python train.py --d_model=160 --n_experts=32 --router_score="sigmoid" --normalize_top_k=true --routed_scale=2.83 --n_groups=4 --norm="layernorm" --tie_embeddings=false --seq_len=512 --train_tokens=252800000 --dataset="wikipedia_en"
Below are experts of layer 2 (counted from 0) of a mixture-of-experts language model. Rows are named router (the router's row for the expert), up (a neuron's input weights, with its number), down (a neuron's output weights, with its number) and show model dimensions 0-159. Each number is 500 + 25 x the weight over its row's rms, rounded and kept within 0 to 999. Numbers have three digits each.
After each expert's rows: "mostly gets" lists some tokens that are sent to it at least half of the time; "comes before" lists some tokens at least twice as common just after its tokens as in all text. This comes from a sample of Wikipedia text that the model never trained on. Tokens count by the router's weight.

# expert 25
router:551553544481504476489446486464461445472445529463496452479514463531483463510547543497492503540485489468497527498500504483538519523486517518516516456521507489509527502511497483520465453488491498457474489457529518502495512498535553512503504448497496485523489488505469494518557525490512509531492503500558498507499462496551488502531515521507519502494491482484443520540520496497513511481505468499499499488455480511504493527485486515491486520496454520492525491465500517534496500486473515
up0:490512485528515526472494471482507494496448505500496437574511510501539496505530510442525505513534545474467533496542483468470512503531476508472471506490540494529480482480508557499494514550512501450463501525487521479522464524482470527503500495546506461455514497487511510518450467511468516520451495499484488496495506559472523483514512501524499498491496509477511545484500488506476496534463518529452470482487523472505466521522523497464491509552478507494489476479511512507489493498518474
down0:493511508472496471525464455504515482501529452498474498534488543483554460528497462505484472446510490503545504490492526530520560492479468502542461491504522499496480518518510530527506472542534482473540528493502465500511502513502490541522444474524453491469529508466496496520498537483464522514516465514460504467510497494538504501532508486537498482507492547522473498468469469511485533513493543501457486541520464534500536500473524479486498467530499476512511517464496483482522508514507493
mostly gets: " 1", "4", "2", "o", "8", "5"
comes before: " |", "–", ";", " (", ")", "°"

# expert 18
router:528501520466462500541471498498480513477448496477489544485497481455511504505506495506531488507521479459562468517506521497498484454480454490502520515542525486488535517507474478468474479474470531509494457500537537479488513493475466464499507445480500520491504520487476507502531511483544528541521485500529543521522538538478500493510440476457504504503452492497468482487500524516536468462493523488525489492515483517503470509499498519463482545487527454493533523537477537501520491492458503
up0:519518503553516492485504468505532584557547477500491510520507517504503478555474519490523516499484464497502474497491493511521516471480495493508482502502458526550521497473499524503538462520514444504449493514530510511506518486494522527520523529485506476483493519504477467458525491476465542488535487476481464518499491494513540531474538517525534485467461474546520529506477543528492466506504498470504462466500504517517454477471447516472493465506471512497516507537501503488512498516473515
down0:470494480495548549493475488492541490526478499504506485487509480480508546445470466500509510481469483516561471484492564495515475509482498490490506496542517484504481508492442568477530480509491455473516509512498486524513535507541523474460533504488534483517449546535505538524527467532501487473500523511501500509524474503531479486490451457467505485459534497479532467527499511472500524487520497520481494516475505486539521448524512518510501477490505487516515522488512464494513491476470535
mostly gets: "=", "s", "ion", " not", " are", " had"
comes before: "=", " the", " a", " to", " by", " his"

# expert 5
router:551555474499487491511450476502500481489464484485488484525494488536526483490495492493545491489515505503476468525482516502465527520468474453524519537498517462495490472513511497482460515477562508480485471482523516495457469517495534508520475480552502493546501490513487532493474490512482461533475533538541523501523505534486466503489477523511549458481505499484480491482549489510519492504490547470482496467499471492486472502481515525476510533488548456536496476496519525459511494557530531
up0:507500532498508494481487509514487489503479494517495496497492531504466507500476528514497532572517497494448475445507530523538507541497517509497493488465558539481470512542441513502483493524493508488536497491481481505487489492547554473461471539472527484479469526468507551538495476495495538546470532487507511511499505486499496498511519539471485473507545515500482526511480449469488512473504454468508532485452547500510514515534518473525458472479504508475524528497498514508498478492464462
down0:504515491451502472523532504462552523506484482457494512475497510497482512508501493455524490523519511528482514475449483518468477518511529548503517473487512498472501514526441475501484481535478492502500471513528549530531529536542497481485537479485494507467512501536472515476499500523483524519486524529479492505546511476506467508451473525482478506533462519488459466452494505548525474496486516524495456547492509489512486479516536466494526481473515511564479519474516455515514458499482517
mostly gets: " (", "  ", "\"", " |", "°", " /"
comes before: "|", "-", "\n", "  ", " 0", " 1"

# expert 11
router:539518490477480477540436520466471456469479510487472525500491472519525494494480491531518511518480491492522494511454515495492463501470530511496504534473481451571509504478481467495458515511499538471508495467523503514460496483496490522492478482496485525551529496480467542501474473521532484508497552520524511483522493490470507464480475509518545474449493488448509469470509504503535479497500525475479522541509473509475522486463509512489536555503544454512504484488490515482499530518540497
up0:473494469527542505409563472533498538505481502533498467520525515522489534533529529504517488516516530535486528519506477479482505506496504440526478502478511539479512536494536540462507490481508487490495503518480477511511495484505496475516472532492494498510483516518514486467484529474519524477508494466455493527452462501505497499509503488513487519543493491515464515543555460501493481520480446491480520509494507511519493524544471506498436465503471525473504483491494497556489522464510476
down0:487539521537462489503457495510517498473471512530504497476503529508503481495458494508517487508520509503486514458496483478489525451462505511518473492541489470504520457523468465501486522505520480517477514486509507513521486504494469498507472524535573554503468483510493522472476505497502512550498480500454478542486530484512470497538524463487500550471531497463487471472466470543466530481479516484534532528492518481535473444508504555495503532522502511549466516483519505532484484496508546
mostly gets: ".", ":", "\n", ";", ")", " –"
comes before: "|", "-", "\n", "\n\n", "  ", " The"

# expert 13
router:555548451523491468532436511506409425497475490540474517513478487452526466504520489525518514499498504512506511549504544478525475505454459509470516501488505506529507501522487506494503515491522511460523484472515461529459536521504469492550519502484473525528508503489457497492495497522498481528510546513506495485524520504489526490485496477535542524478515495490504509479500500505507471481503501491497509516513480505499503507484500509502541553524511480500531440513513522479498551507536511
up0:502496488503499542499526502522489498491456511514535524502520492534571546538462435500459493471474481531533523487527497521523514514504527508472476459487514537473509493511454477494510509484513502500500484535487500500511451476499507509503491545519541479491492511468524495486508513451454526494517509467510521496473494471517566516505482491472525536509473503490501521468502453494478490506488508526525524505543507494564463463497450510477489492471511533550502542455511490519485492472504501
down0:507519520486500495516468488476499492519498504467472465517520498503499413465491478501499478506536486486520496506465468509506492482505527493571551513501503464468489493513501525490509538505474502513513483505535496480511484485457483511473458553472514555484515525515456549525469487508555481520509531503507527517493466526515483489471465542510537461515490492470495471524505485501531519500425507512521466501519501526470504500466518523492521483507532518499504495544507520444511484454492517
mostly gets: ".", ":", "\n", ";", ")", " –"
comes before: "|", "-", "\n\n", "\n", "  ", " The"